Weights of a small mixture-of-experts language model, trained from scratch on English Wikipedia.
Experts: 64 squared ReLU neurons an expert, 4 picks a token, a sigmoid router.
Training: a variant of Adam for the experts, 11531 steps.
Below are experts of layer 3 (counted from 0) of a mixture-of-experts language model. Rows are named router (the router's row for the expert), up (a neuron's input weights, with its number) and show model dimensions 0-191. Each number is 200 + 30 x the weight over its row's rms, rounded and kept within 0 to 999.
After each expert's rows: a language model's description of what the expert responds to. This comes from a sample of Wikipedia text that the model never trained on.

# expert 29
router,215,177,226,176,199,172,229,236,211,149,176,230,214,224,191,240,145,171,215,165,180,150,175,232,200,181,213,190,212,229,183,161,179,180,171,207,165,198,191,217,205,181,225,216,234,260,186,248,238,237,221,225,195,201,214,205,161,184,232,147,234,209,208,121,208,150,188,220,266,213,219,224,153,173,184,201,197,202,179,242,225,228,202,216,191,222,234,219,182,235,188,173,178,187,225,177,167,222,225,190,169,211,237,236,208,159,195,201,262,222,141,231,206,196,235,219,210,181,191,217,182,211,126,203,227,147,238,206,222,191,209,244,215,152,224,200,189,220,206,166,164,202,174,180,193,169,243,212,215,187,185,186,182,219,182,129,216,212,264,181,204,259,240,237,267,217,198,182,248,231,233,189,213,256,202,220,214,224,198,140,256,259,197,157,228,139,245,193,182,230,180,163
up0,222,181,210,209,177,203,234,180,228,224,188,245,230,231,250,229,219,204,204,241,165,161,224,168,204,156,228,181,193,242,236,186,186,268,202,210,200,163,185,205,192,205,194,221,178,272,190,195,198,239,174,202,160,248,154,208,243,152,215,213,180,192,233,193,225,191,202,255,176,209,243,213,190,211,220,173,227,158,190,277,186,229,244,228,249,219,227,135,192,193,228,199,192,140,194,133,124,207,263,220,216,195,231,208,211,197,190,238,239,240,155,236,174,165,212,209,167,200,178,139,174,202,195,206,166,188,168,199,189,205,202,224,200,183,253,201,223,178,195,149,177,206,190,168,205,184,183,177,177,197,207,233,208,192,195,166,183,167,235,252,178,188,182,239,240,221,174,142,277,255,234,171,205,247,175,194,172,206,243,233,194,180,207,154,199,144,207,178,175,237,167,202
up1,229,240,184,218,251,235,232,207,223,220,230,247,171,176,225,204,225,179,206,210,152,191,191,218,204,171,216,217,191,185,197,219,211,169,185,166,210,196,214,134,198,222,197,229,215,156,146,242,230,254,189,257,242,209,177,223,186,261,240,163,163,209,136,227,186,227,213,198,218,232,171,173,169,229,202,227,196,200,237,189,178,211,222,222,199,194,208,273,170,153,229,216,192,203,273,249,184,232,234,211,207,162,174,149,165,205,183,183,206,254,210,224,207,228,187,197,204,213,240,160,215,128,174,181,203,152,219,207,215,171,291,203,247,197,169,159,194,212,215,204,157,229,218,190,190,187,177,235,214,212,250,196,175,205,195,256,206,202,241,215,204,219,198,188,125,193,181,200,191,202,210,181,212,237,183,269,247,164,249,200,180,207,178,143,227,225,207,251,206,197,138,176
up2,186,174,286,224,186,139,218,265,221,219,183,219,159,249,224,242,221,203,161,191,206,167,153,258,252,216,173,221,274,205,192,166,201,192,197,244,169,198,193,209,197,189,154,229,238,199,209,244,251,177,219,250,181,173,185,226,165,178,241,237,220,205,237,164,178,161,150,199,228,208,247,187,148,208,216,202,151,257,208,258,211,247,288,214,206,205,259,175,233,144,194,248,213,177,222,199,207,224,181,193,227,226,172,252,213,221,221,185,245,224,167,215,208,227,199,202,152,149,189,192,194,193,210,179,238,213,174,222,198,207,126,179,190,152,232,179,197,205,229,191,180,192,166,170,240,138,204,183,243,228,183,234,238,204,209,169,224,172,211,191,170,198,197,215,211,178,204,179,185,202,200,235,207,195,214,184,185,242,190,171,179,209,220,182,211,212,230,228,177,200,172,235
Ordinal words like first, second, third, last; N in coordinates and station names; th in nth; not, is, and w-arn.

# expert 62
router,291,222,224,189,193,166,203,210,186,166,183,222,224,221,195,199,194,191,209,242,249,193,186,202,226,204,181,161,226,177,212,224,154,192,201,212,208,196,207,267,234,216,212,191,220,206,250,208,234,237,174,206,213,226,214,152,189,232,196,205,267,208,197,190,220,201,194,176,237,213,211,180,129,177,179,227,165,227,215,245,196,214,246,214,250,189,248,198,172,150,225,215,250,227,199,295,165,222,209,192,256,227,222,186,200,173,254,259,213,193,194,216,220,178,228,235,182,214,207,210,180,165,194,199,166,207,272,162,218,144,180,212,184,199,219,160,174,238,98,222,174,161,179,172,196,217,186,181,209,222,165,155,194,204,221,186,190,238,229,209,193,215,174,227,174,186,208,199,235,195,204,257,252,168,143,217,197,177,150,167,202,219,273,228,146,196,235,207,172,210,211,212
up0,212,167,217,224,201,194,243,186,205,210,256,180,237,211,177,226,260,205,163,182,199,222,186,173,217,158,229,222,193,226,177,198,213,221,187,160,178,201,134,214,262,200,235,204,259,204,225,210,221,241,209,208,219,195,213,194,221,198,215,215,221,172,155,224,208,171,174,173,183,219,191,210,208,143,162,238,188,159,221,226,173,207,237,174,177,178,247,213,127,173,258,108,191,240,214,222,193,205,170,221,153,166,171,235,176,161,181,224,211,207,208,186,221,173,220,244,232,174,239,208,199,193,139,159,231,242,230,165,167,174,228,206,174,238,190,158,215,198,190,228,190,155,200,166,183,187,187,185,205,230,189,245,178,186,175,222,129,228,289,183,240,224,199,238,172,209,197,139,185,222,198,226,161,224,231,198,217,168,233,241,225,241,217,204,274,160,202,161,230,186,184,223
up1,141,202,181,191,177,181,157,238,188,162,161,231,233,208,196,177,207,163,262,224,243,211,201,196,183,225,193,236,215,160,208,228,165,206,184,197,223,157,177,169,288,207,215,181,221,137,229,198,237,154,209,244,186,253,206,197,240,282,239,199,202,218,202,224,227,158,199,220,183,185,173,185,198,208,169,177,206,242,245,199,177,193,173,221,224,168,201,193,231,182,200,222,209,244,183,207,214,160,192,205,201,207,232,183,152,170,189,240,216,210,193,151,220,165,268,211,191,257,159,212,183,150,183,181,243,196,198,182,154,140,197,164,182,249,226,123,151,184,191,190,178,222,169,189,237,218,233,187,182,212,244,187,174,184,201,220,234,190,213,205,183,175,264,216,137,198,168,179,241,231,227,263,192,194,224,229,169,187,178,193,167,191,216,198,152,156,239,216,229,202,174,149
up2,232,124,202,192,222,178,204,171,212,167,203,224,180,249,177,176,173,193,269,184,242,190,150,186,250,213,193,127,207,214,164,194,197,227,228,173,252,223,179,189,250,213,199,213,170,213,220,183,212,166,217,235,236,201,218,163,210,182,218,250,233,223,169,211,211,180,242,151,208,167,187,164,190,183,173,209,186,215,168,191,184,218,187,187,237,193,226,221,211,212,227,206,216,197,220,229,168,231,192,268,194,227,187,227,191,210,198,188,161,219,206,188,222,162,216,191,211,206,228,179,199,251,184,219,161,262,189,211,155,137,186,208,182,192,202,190,164,208,155,116,196,193,141,176,225,245,231,180,209,164,247,189,173,263,259,164,269,195,197,188,168,217,214,205,226,201,228,193,227,148,280,235,197,202,125,224,251,218,162,205,238,211,233,211,196,179,166,252,185,231,208,222
Opening parenthesis after a person's name before born/died dates or actor names, plus brackets, table pipes and heading equals signs.

# expert 10
router,265,198,206,250,201,195,245,171,229,202,166,234,164,215,193,246,219,176,231,241,180,187,209,233,180,234,277,162,205,190,139,201,212,145,200,237,208,211,161,171,270,233,201,176,273,229,186,207,197,217,185,208,184,197,272,232,180,193,207,230,262,201,187,204,183,211,209,183,257,211,238,194,218,206,191,238,187,234,177,247,195,191,242,158,208,201,228,177,190,179,191,204,211,184,203,231,181,201,207,200,248,184,221,211,188,190,233,189,236,209,247,237,184,169,209,217,179,187,226,203,187,200,150,184,211,121,237,191,157,171,206,260,223,154,194,204,221,245,169,148,182,181,261,172,233,189,212,194,179,196,211,197,238,220,185,188,235,258,247,163,170,212,182,252,174,225,201,248,241,201,234,167,226,218,165,234,272,209,153,205,238,234,212,203,170,220,234,187,160,165,198,182
up0,184,178,194,187,197,203,228,176,233,195,197,234,225,251,226,143,224,186,251,243,182,202,160,200,163,224,207,224,212,234,210,209,203,219,224,169,164,201,262,193,147,209,142,213,211,160,181,177,180,226,226,206,162,225,194,203,161,165,204,229,195,209,189,222,216,177,247,202,250,140,175,194,250,228,212,176,223,204,185,228,254,206,230,199,211,180,242,198,253,212,257,234,218,184,170,206,214,257,195,186,208,201,216,152,214,221,185,205,219,154,202,205,242,75,187,210,218,192,162,226,164,173,200,183,163,206,194,173,188,206,193,173,206,250,199,218,211,192,240,201,147,185,169,151,262,227,197,209,135,184,198,207,241,239,239,213,194,224,216,238,159,187,179,167,214,252,177,255,217,211,225,154,230,205,173,170,201,166,176,214,169,234,156,261,191,227,200,212,164,266,188,223
up1,211,158,181,173,181,164,193,207,225,190,206,203,304,176,214,195,170,252,200,216,230,211,142,250,189,206,174,214,206,216,237,196,191,209,253,246,211,187,152,229,186,201,185,192,175,191,187,225,227,195,206,209,183,173,172,182,223,211,240,175,227,169,212,220,246,231,250,236,224,236,182,221,179,151,195,235,178,217,150,199,206,182,222,239,188,284,245,229,241,167,235,186,222,255,203,221,169,218,200,192,206,218,148,181,185,202,192,230,190,199,197,159,201,174,187,221,180,221,167,168,180,232,258,202,206,220,206,228,237,186,218,153,218,180,185,116,167,223,235,185,157,161,238,190,242,235,264,194,235,175,198,220,238,271,199,201,209,153,186,186,205,197,219,149,222,175,195,200,181,177,211,184,215,186,260,229,182,188,181,226,170,237,226,160,146,198,174,250,236,264,243,207
up2,186,183,209,235,190,187,198,188,229,221,201,308,192,233,158,219,142,144,157,196,205,208,214,205,210,143,205,222,188,191,172,257,221,233,147,207,172,194,242,225,124,209,180,222,201,262,205,239,177,201,186,161,213,204,214,185,144,182,205,242,204,232,163,198,205,148,225,230,215,190,136,169,210,194,220,211,258,248,191,240,225,184,170,239,162,177,180,205,246,184,155,226,178,216,265,197,194,199,160,186,193,193,218,225,225,199,185,197,243,184,205,222,175,164,218,181,217,172,201,206,213,215,220,225,145,266,242,204,167,239,224,155,177,224,209,226,221,185,265,209,196,160,203,195,258,208,243,221,145,187,224,208,185,244,195,131,181,214,185,189,208,225,212,169,218,160,143,177,209,220,182,218,220,208,221,186,215,186,213,191,225,240,209,157,197,230,170,188,250,251,205,170
Articles and possessive determiners opening a noun phrase, usually after a preposition, such as the, a, an, his, their, its.

# expert 54
router,225,180,250,222,188,185,206,225,237,216,178,230,255,195,190,279,220,187,228,184,200,169,212,228,217,197,213,220,218,221,158,201,156,238,147,222,179,145,123,211,236,237,195,155,226,222,209,190,180,159,151,223,234,233,215,164,183,203,199,169,195,184,215,223,168,165,229,224,237,179,204,177,196,214,170,208,146,142,225,254,193,245,211,184,220,231,241,123,205,233,205,234,196,230,220,149,178,205,245,251,179,179,206,248,189,168,216,220,168,248,159,220,217,187,227,200,196,183,223,184,174,213,166,193,160,221,248,173,226,143,168,197,229,185,177,212,199,196,158,164,191,182,202,199,224,213,208,196,217,193,233,206,193,199,207,185,240,267,202,168,197,207,229,216,228,239,205,213,245,196,215,162,249,229,191,182,218,247,200,166,242,243,245,164,123,133,226,178,177,214,218,164
up5,222,232,233,258,166,160,201,152,174,211,197,210,208,204,152,225,250,246,175,150,185,197,200,174,235,224,182,198,180,202,241,201,230,209,193,231,169,202,253,240,215,226,201,197,203,201,204,172,201,172,126,227,217,201,199,203,194,205,220,170,223,185,169,264,168,222,212,222,180,202,241,190,205,193,206,181,207,203,135,229,187,287,173,193,212,174,167,203,195,168,215,221,196,253,241,226,232,198,218,204,188,188,189,189,180,175,215,259,166,225,204,248,243,207,214,208,230,207,192,148,181,113,188,234,198,211,229,206,244,179,176,146,236,177,154,210,139,189,167,191,225,218,231,149,209,173,186,139,222,179,183,220,164,184,223,177,216,277,192,165,198,187,205,227,177,195,230,225,200,197,169,177,236,216,134,190,220,134,183,160,239,243,216,168,153,200,192,217,156,250,153,220
up6,200,241,220,250,241,151,239,244,231,215,218,171,174,244,187,194,203,161,237,224,199,167,218,226,180,216,176,191,180,251,193,212,231,164,221,203,155,187,222,151,249,165,112,231,177,186,189,216,185,194,178,202,251,197,204,207,203,205,174,217,174,226,172,130,200,226,201,84,265,169,189,205,165,181,193,265,165,116,203,208,206,168,200,223,180,206,218,220,168,187,185,234,252,252,190,205,150,192,192,216,170,162,192,226,201,182,157,227,205,234,188,197,179,167,210,176,188,179,239,221,195,204,206,224,213,243,201,109,209,193,206,179,176,199,175,195,182,201,175,232,203,264,165,185,196,213,196,209,174,222,226,168,250,212,142,227,199,218,239,156,224,153,224,203,234,236,207,201,204,210,198,226,173,186,171,168,216,190,202,166,258,224,206,180,162,207,210,155,194,218,199,183
up7,147,181,182,252,200,168,164,210,190,227,206,189,188,174,204,168,223,227,221,198,196,216,235,236,181,216,137,200,188,183,178,191,187,209,165,217,218,163,255,265,196,161,162,237,198,189,148,242,165,175,219,197,166,216,210,170,210,179,223,199,282,176,182,168,215,245,171,188,217,217,215,208,233,184,147,187,161,175,212,189,201,187,170,176,186,189,184,204,199,201,228,199,183,189,157,190,177,218,236,237,177,173,190,199,196,230,212,227,199,160,145,187,189,215,220,218,139,227,226,137,242,222,186,246,273,211,279,215,216,195,169,235,184,210,184,238,166,198,140,203,186,232,161,246,130,176,136,209,158,185,222,195,182,221,199,190,248,234,217,197,116,223,196,223,183,195,241,219,191,185,181,216,230,145,209,184,274,151,210,232,158,162,235,195,153,198,207,208,199,186,194,195
Table header and summary words like Career total, Total votes, Year, career, life, record, part, mostly pipes in sports and election tables.

# expert 33
router,230,175,225,210,204,193,234,212,217,216,211,260,240,170,168,260,231,193,184,264,154,187,200,187,162,228,190,223,212,166,184,240,167,150,234,200,235,166,163,197,204,236,196,186,232,192,234,245,188,207,173,232,231,203,185,205,186,245,224,189,164,235,217,202,209,231,158,183,260,228,243,182,217,192,191,205,204,198,165,234,201,205,199,198,170,210,194,243,151,185,205,203,191,239,241,179,186,243,277,257,251,199,236,200,197,172,218,221,230,247,113,168,222,140,195,205,252,161,228,161,180,172,182,186,200,167,222,174,125,170,200,243,243,191,213,174,165,202,198,166,148,161,218,159,216,225,178,197,194,166,205,171,189,205,157,152,212,242,256,197,218,187,256,213,184,182,204,205,215,211,234,231,239,187,156,214,249,128,202,183,169,221,243,186,191,181,221,206,225,194,199,209
up8,243,174,214,181,205,168,218,249,191,154,162,186,274,158,175,213,181,182,162,261,186,145,232,166,155,271,159,178,196,211,180,205,170,248,188,128,228,187,236,208,209,196,137,182,195,217,192,204,216,227,225,231,252,179,201,185,230,248,186,195,149,205,217,185,208,221,172,212,215,170,181,224,210,219,177,234,156,177,201,143,181,268,188,186,211,188,235,237,213,156,223,141,181,199,159,209,163,198,203,189,211,213,253,164,197,199,208,220,193,236,212,252,170,192,204,200,209,183,204,211,169,231,141,200,253,182,207,160,177,141,191,206,243,187,172,161,187,231,175,212,214,247,193,190,190,175,181,234,174,164,247,182,226,215,272,198,212,215,208,202,199,202,196,215,144,175,187,198,218,153,217,218,174,201,201,215,245,134,208,170,148,186,218,165,214,164,240,261,196,156,190,201
up9,192,202,229,231,188,207,180,255,203,213,228,220,244,171,203,274,244,187,129,152,194,186,246,169,173,194,166,193,211,246,168,230,200,233,174,230,195,182,206,247,160,224,188,220,186,165,216,194,202,206,182,243,179,170,179,150,212,250,267,196,184,209,157,207,182,161,199,188,208,241,167,166,202,219,173,254,229,226,191,219,161,246,186,198,250,210,202,191,193,174,221,186,209,241,268,171,162,158,256,204,201,194,258,211,211,152,167,198,221,218,153,206,208,158,207,190,230,181,207,258,139,170,140,180,190,161,208,216,172,192,185,234,213,186,197,204,178,195,219,196,133,200,173,113,212,221,217,157,172,241,169,192,201,208,170,215,197,191,197,183,183,170,188,200,184,205,231,207,241,230,203,209,226,209,214,186,190,133,170,111,230,218,241,184,182,217,217,216,190,226,235,247
up10,203,193,162,190,198,184,215,166,193,189,194,219,208,234,203,241,155,178,187,158,188,206,262,197,222,175,247,180,226,202,190,213,223,155,244,203,202,199,175,194,222,202,178,152,212,239,195,233,257,222,185,170,212,231,153,178,175,176,188,196,228,219,196,217,197,192,178,210,188,167,150,158,186,177,224,173,219,179,104,232,209,173,247,149,140,183,250,186,171,213,242,148,189,210,192,191,163,239,288,209,198,222,215,234,204,207,230,235,193,172,207,204,180,168,230,201,217,199,233,197,202,245,140,164,194,188,218,203,232,174,185,268,167,209,204,205,243,222,206,180,169,247,272,212,228,181,198,234,175,186,239,192,186,232,190,194,231,204,189,211,174,225,168,150,185,169,165,186,221,191,211,166,152,248,158,188,178,196,254,175,224,215,196,88,260,195,213,231,195,176,180,224
Colons after infobox field names like City:, Website:, Owners:, and place nouns such as School, House, River, Park.

# expert 42
router,250,241,227,206,209,206,248,165,213,171,134,213,195,216,160,215,185,185,193,231,214,162,212,220,193,230,219,219,241,203,204,200,217,141,217,232,171,156,195,230,241,215,197,194,221,225,198,228,205,180,154,171,231,196,210,254,148,241,216,183,233,216,226,158,164,180,210,251,278,238,232,220,201,146,205,206,182,250,153,207,191,220,281,195,233,197,213,204,170,175,206,207,207,241,203,264,156,207,253,203,217,176,209,173,190,124,245,267,235,205,175,212,134,194,189,239,197,177,224,152,179,171,193,195,183,204,192,165,166,200,216,213,248,190,192,170,208,200,210,184,105,159,259,169,204,166,249,176,211,176,169,216,206,208,196,168,202,213,219,216,150,179,195,224,155,199,173,172,235,210,229,176,182,235,158,248,230,190,204,158,246,198,214,203,205,209,204,167,194,192,205,199
up0,210,214,228,203,216,150,184,232,182,232,145,212,180,212,175,211,193,190,215,209,216,197,179,234,134,189,175,224,203,175,204,186,224,220,229,175,187,158,229,224,234,217,109,191,185,296,238,193,179,173,184,180,177,177,243,225,201,236,214,212,173,200,223,158,197,180,238,212,173,192,195,186,201,213,216,152,226,259,180,160,242,217,185,212,173,172,227,178,183,216,219,257,224,225,173,235,205,225,201,259,244,201,224,157,179,200,218,181,245,201,218,207,204,207,211,147,163,198,150,201,185,160,239,207,253,218,162,169,198,215,247,161,218,255,202,198,176,213,173,252,115,253,256,202,189,204,200,215,191,168,184,223,199,216,180,209,237,197,218,161,165,236,242,220,204,252,135,198,236,214,183,221,172,166,178,242,193,183,161,233,229,248,187,191,183,216,270,177,189,169,171,162
up1,216,183,216,211,215,197,189,187,254,210,156,250,210,205,193,180,214,231,242,218,220,185,146,217,155,225,152,200,203,194,246,191,183,186,239,229,210,186,212,223,187,199,166,173,232,214,236,179,166,154,149,177,187,143,270,217,150,232,174,240,240,221,199,181,235,136,189,194,272,224,189,211,223,159,246,201,146,192,172,193,194,203,202,230,190,182,146,203,227,222,265,214,180,233,180,221,162,214,191,201,207,205,236,215,183,185,185,183,217,192,195,205,185,210,202,264,208,184,193,172,175,227,191,214,208,222,224,112,180,203,227,187,218,158,204,178,219,213,211,220,140,172,191,187,222,171,255,193,216,204,183,228,218,261,202,167,252,204,249,229,141,158,236,207,206,227,185,192,206,142,190,187,193,247,149,247,254,166,129,200,213,171,184,190,211,214,196,162,182,236,124,201
up2,201,157,193,178,187,204,181,221,227,146,141,194,190,193,201,221,134,197,208,197,212,179,176,234,142,220,206,200,184,180,189,223,214,165,206,223,203,186,208,228,247,194,185,220,262,218,208,238,213,220,201,241,246,211,203,177,227,291,213,199,238,194,186,211,235,255,183,207,153,214,216,211,185,159,214,201,222,247,162,194,222,207,209,186,195,190,190,230,191,219,192,176,254,208,183,176,195,183,187,213,244,187,238,203,198,158,190,181,200,223,222,260,179,189,261,223,230,228,224,167,249,156,157,195,169,184,202,211,179,214,228,235,186,163,159,233,225,209,213,166,112,159,196,113,184,217,180,183,220,192,148,200,187,229,147,194,231,182,238,247,194,215,199,235,211,216,170,239,254,252,203,203,187,238,194,264,226,197,228,116,233,175,186,141,245,209,195,208,219,211,190,142
The articles and possessive determiners the, his, its, their, her, your, and possessive 's after an apostrophe, e.g. building's, lake's.

# expert 58
router,241,217,271,213,207,155,248,186,274,208,202,201,198,194,263,194,187,143,209,185,194,188,168,208,132,203,205,212,271,213,177,197,216,187,216,225,220,195,218,217,179,217,191,197,186,203,243,192,215,181,178,223,267,168,270,185,161,205,213,182,253,210,191,195,171,161,207,198,223,206,196,173,155,191,190,262,179,186,211,249,205,222,158,155,224,173,197,196,200,176,178,221,188,224,226,206,180,168,242,212,212,169,249,212,172,168,206,203,252,229,160,238,229,208,238,185,206,172,197,212,215,210,170,263,212,184,254,166,158,180,200,225,218,150,213,167,193,228,220,188,184,164,169,190,232,154,190,178,183,222,200,162,216,275,220,172,148,226,262,233,169,260,160,179,184,218,144,217,243,199,212,263,249,189,167,201,227,201,190,171,187,225,228,153,179,210,220,188,195,169,160,237
up11,260,213,158,151,199,104,243,199,149,227,148,254,236,198,165,194,201,190,190,162,197,208,252,230,192,169,197,157,198,209,165,197,195,197,161,180,199,203,204,149,203,191,229,179,193,257,179,212,169,196,235,209,216,184,144,205,206,239,204,203,219,186,198,165,174,222,187,232,199,222,189,199,204,252,215,273,208,210,190,263,175,219,211,181,173,220,196,197,221,218,261,233,223,234,160,188,152,197,237,227,184,199,210,226,238,187,202,161,151,221,201,219,225,195,167,181,233,165,224,229,257,224,188,177,187,176,269,165,179,201,270,210,183,228,162,181,193,141,175,237,187,292,174,129,222,191,184,197,214,179,186,250,195,223,244,177,179,220,240,251,155,196,177,203,189,196,203,212,177,189,178,172,196,196,180,250,223,222,210,141,220,207,175,193,209,202,217,210,206,177,145,188
up12,204,234,224,197,192,150,271,156,199,224,226,153,170,230,238,266,170,160,227,192,200,177,269,234,214,186,211,134,171,167,162,175,188,206,236,215,182,250,207,161,187,215,202,232,211,262,161,246,154,220,219,196,233,235,255,171,217,194,208,191,182,169,222,227,216,216,196,169,182,219,176,166,159,216,205,246,193,225,209,252,210,181,183,192,188,186,176,189,222,195,207,244,177,153,176,217,191,178,206,226,209,179,195,205,186,202,210,234,191,242,238,227,187,246,223,151,183,198,197,196,244,220,211,240,185,187,213,177,199,186,214,196,226,242,218,121,247,220,228,216,210,189,235,185,162,220,159,205,180,214,208,195,197,210,199,145,151,194,251,174,234,229,166,208,197,212,153,129,179,268,197,182,221,224,240,162,171,248,207,139,234,200,236,188,193,226,228,212,153,215,128,233
up13,189,160,175,169,180,214,208,238,191,241,221,239,196,250,236,187,175,211,237,193,211,213,183,227,226,189,188,217,219,202,189,210,163,204,164,238,144,190,218,184,164,145,212,169,181,182,168,232,230,231,160,244,204,208,189,201,180,201,237,239,182,173,223,132,162,222,207,204,227,164,190,228,195,224,199,191,210,227,197,191,249,224,248,186,197,216,216,185,137,159,154,215,163,214,212,237,171,208,158,138,132,197,215,190,181,199,189,180,251,160,205,172,163,206,186,190,233,127,144,219,185,215,165,244,158,186,194,156,243,198,179,248,218,185,238,188,189,206,249,227,201,176,161,178,198,192,165,185,231,189,230,196,235,125,145,153,192,218,141,214,233,236,217,174,168,217,250,218,151,254,188,153,163,234,200,222,191,225,188,240,204,206,246,169,205,197,247,228,213,155,235,198
Prepositions following verbs, participles or nouns they complement, such as attracted to, involved with, opportunity for, member of.

# expert 27
router,228,196,180,197,185,178,205,155,242,171,185,188,153,184,184,183,234,178,255,265,209,161,190,236,179,224,199,222,219,207,186,214,138,188,176,217,234,180,208,220,233,202,178,230,210,217,223,218,218,241,108,237,204,164,234,177,226,213,200,189,237,262,178,171,171,225,171,218,246,245,202,126,131,207,169,239,166,208,176,197,253,219,219,165,217,168,231,197,182,132,227,225,159,174,210,220,195,215,194,185,213,178,246,152,205,179,239,217,237,203,142,192,162,240,226,196,221,199,150,216,145,196,257,178,234,185,226,214,209,169,167,210,217,162,189,175,200,214,155,188,186,147,220,182,201,142,270,197,162,266,174,213,205,228,218,190,217,191,196,233,215,181,164,242,193,192,214,165,261,172,209,224,188,206,198,208,249,187,207,221,212,261,186,204,214,188,206,215,164,219,225,182
up0,265,187,227,185,208,136,183,167,170,174,221,199,222,226,198,185,202,167,195,180,184,140,157,215,192,220,214,177,243,219,231,184,200,173,195,169,186,210,150,203,196,176,226,185,204,236,248,231,185,190,226,243,204,218,285,139,210,215,175,165,179,170,148,156,203,187,118,172,197,181,176,187,178,152,182,193,153,169,198,189,160,261,177,216,207,178,204,159,256,241,208,212,268,207,191,144,212,224,164,199,244,156,185,197,265,182,224,184,137,171,217,187,191,206,188,186,248,250,188,220,195,170,215,238,245,178,203,222,180,196,176,223,216,214,172,202,176,169,191,179,206,249,216,200,186,206,183,232,222,196,222,197,201,187,198,195,237,177,198,185,166,248,251,184,239,186,226,243,196,199,242,220,215,200,223,242,265,235,183,177,178,210,286,194,252,192,187,179,210,224,148,192
up1,208,142,198,180,181,247,201,173,214,228,207,196,203,213,203,263,226,221,165,235,257,218,192,254,158,255,204,192,205,238,211,202,199,226,238,275,223,226,143,178,240,203,204,121,178,234,243,151,184,224,194,243,195,209,190,162,249,212,191,182,192,228,191,194,230,214,212,178,211,241,176,195,197,174,227,242,194,216,189,220,229,245,202,191,207,182,215,172,242,183,217,165,178,220,177,191,161,212,193,235,211,180,163,190,194,238,186,186,222,241,257,152,198,204,236,156,153,210,236,185,169,221,258,189,247,235,220,215,165,174,175,209,197,205,232,250,223,237,170,161,163,200,215,217,204,145,150,199,214,211,264,184,232,198,179,251,203,178,192,184,115,148,193,195,205,154,241,248,175,197,208,194,192,173,186,217,261,215,203,200,260,247,190,197,241,193,189,199,181,208,240,155
up2,223,201,197,234,187,188,208,211,224,151,205,194,162,175,165,183,251,222,242,208,182,226,241,179,163,155,246,175,186,169,181,210,232,159,183,189,206,116,214,226,232,183,138,211,197,221,199,194,209,211,159,227,250,254,204,192,225,219,244,179,182,273,196,202,213,231,201,203,225,183,228,216,198,214,234,204,220,146,177,217,253,193,255,157,241,214,199,188,201,177,174,148,218,207,183,240,210,201,199,248,177,155,247,203,195,154,194,169,135,228,193,204,154,220,263,217,199,205,187,263,240,210,182,165,235,193,212,156,157,207,151,193,239,189,203,175,224,201,154,212,144,179,214,174,204,209,235,224,226,192,168,208,271,180,163,214,184,215,196,194,158,187,213,202,161,159,244,203,216,165,226,226,182,211,177,167,214,182,231,193,206,265,196,189,209,211,247,191,182,211,299,189
En dashes, hyphens, minus and plus signs in date ranges and tables, such as 14 August 2010 – 20 May; also name endings like -is, -ans.

# expert 30
router,199,201,204,213,186,155,190,210,226,192,168,219,254,205,189,259,176,185,161,257,210,180,150,216,178,224,221,195,260,215,192,214,181,188,170,222,211,145,149,231,262,150,207,183,285,249,237,211,223,191,159,211,195,195,202,197,221,217,197,232,215,225,216,204,193,221,166,230,216,231,188,150,192,181,191,222,163,166,215,249,221,189,190,199,199,201,206,189,217,202,209,206,167,218,199,195,112,219,192,233,213,159,227,253,183,163,233,185,195,250,178,208,228,217,210,223,205,156,197,182,242,209,188,233,203,212,214,234,144,147,205,233,206,157,179,175,234,181,227,155,176,172,153,180,169,167,205,163,118,161,178,196,236,219,152,161,253,206,197,215,217,196,189,214,259,222,143,192,246,187,209,240,238,243,185,200,190,201,136,216,208,167,244,137,176,165,246,197,226,204,221,197
up0,162,226,234,195,209,137,188,186,197,190,218,239,234,169,159,253,218,165,281,224,193,212,221,193,205,225,165,248,232,198,165,208,160,233,220,227,254,220,188,189,236,229,201,150,218,176,252,186,146,184,165,222,173,185,215,194,220,263,208,203,185,182,172,203,202,262,253,216,172,190,183,167,183,162,174,180,199,196,174,225,179,189,220,162,185,169,197,250,225,185,222,237,222,195,256,211,194,145,182,216,252,219,257,172,203,234,239,193,210,189,179,210,204,173,180,204,221,173,199,212,154,211,200,243,140,202,229,189,213,142,183,197,237,201,188,217,228,150,207,179,198,187,182,117,174,153,203,182,130,173,251,179,174,209,181,177,270,184,215,178,209,192,143,190,240,225,250,163,212,209,242,147,193,191,226,155,230,238,224,185,187,185,214,173,222,147,203,191,211,220,196,198
up1,236,167,196,209,211,181,231,228,176,139,210,230,216,184,226,220,129,161,189,198,184,166,189,200,152,195,181,200,200,248,169,171,189,178,161,200,174,190,127,214,257,194,208,181,270,211,174,258,216,186,144,214,182,210,187,191,212,217,212,216,198,218,206,256,222,184,222,197,189,192,183,169,199,229,227,233,245,177,214,235,238,188,267,180,196,216,192,185,236,207,169,169,195,215,166,233,191,236,207,227,202,174,235,270,176,194,196,189,250,189,218,184,172,181,259,254,215,171,177,233,223,218,207,211,180,191,290,213,162,161,217,227,213,155,225,187,186,194,220,213,207,162,152,260,180,178,223,160,177,214,155,201,243,195,175,215,201,182,169,206,199,208,183,150,227,214,123,130,197,236,193,176,212,123,208,159,224,237,157,191,173,178,181,175,228,193,225,161,180,251,195,200
up2,155,196,179,194,149,192,171,225,243,194,197,258,204,214,161,299,192,161,175,232,217,201,182,203,129,216,206,236,228,216,154,192,187,188,164,224,208,164,193,215,166,158,193,193,212,212,233,218,192,189,142,203,178,206,216,205,216,197,213,225,199,225,231,186,174,203,208,187,220,174,212,173,193,225,242,197,219,199,232,263,204,229,221,201,177,234,219,184,181,202,284,188,164,215,177,170,160,248,167,253,175,170,203,231,217,219,233,217,227,97,192,160,194,196,177,228,218,167,154,206,176,278,220,243,206,214,189,206,158,183,197,248,220,178,213,193,199,200,169,162,136,232,184,144,216,216,172,225,136,181,210,193,247,214,207,166,224,194,190,223,172,181,230,200,222,181,131,208,174,210,206,204,197,253,191,246,184,161,219,195,221,211,167,187,153,179,263,249,182,226,183,202
Colons after field labels like "Top goalscorer: League", plus words like Award, Championship, Democratic, party, politician in sports and election content.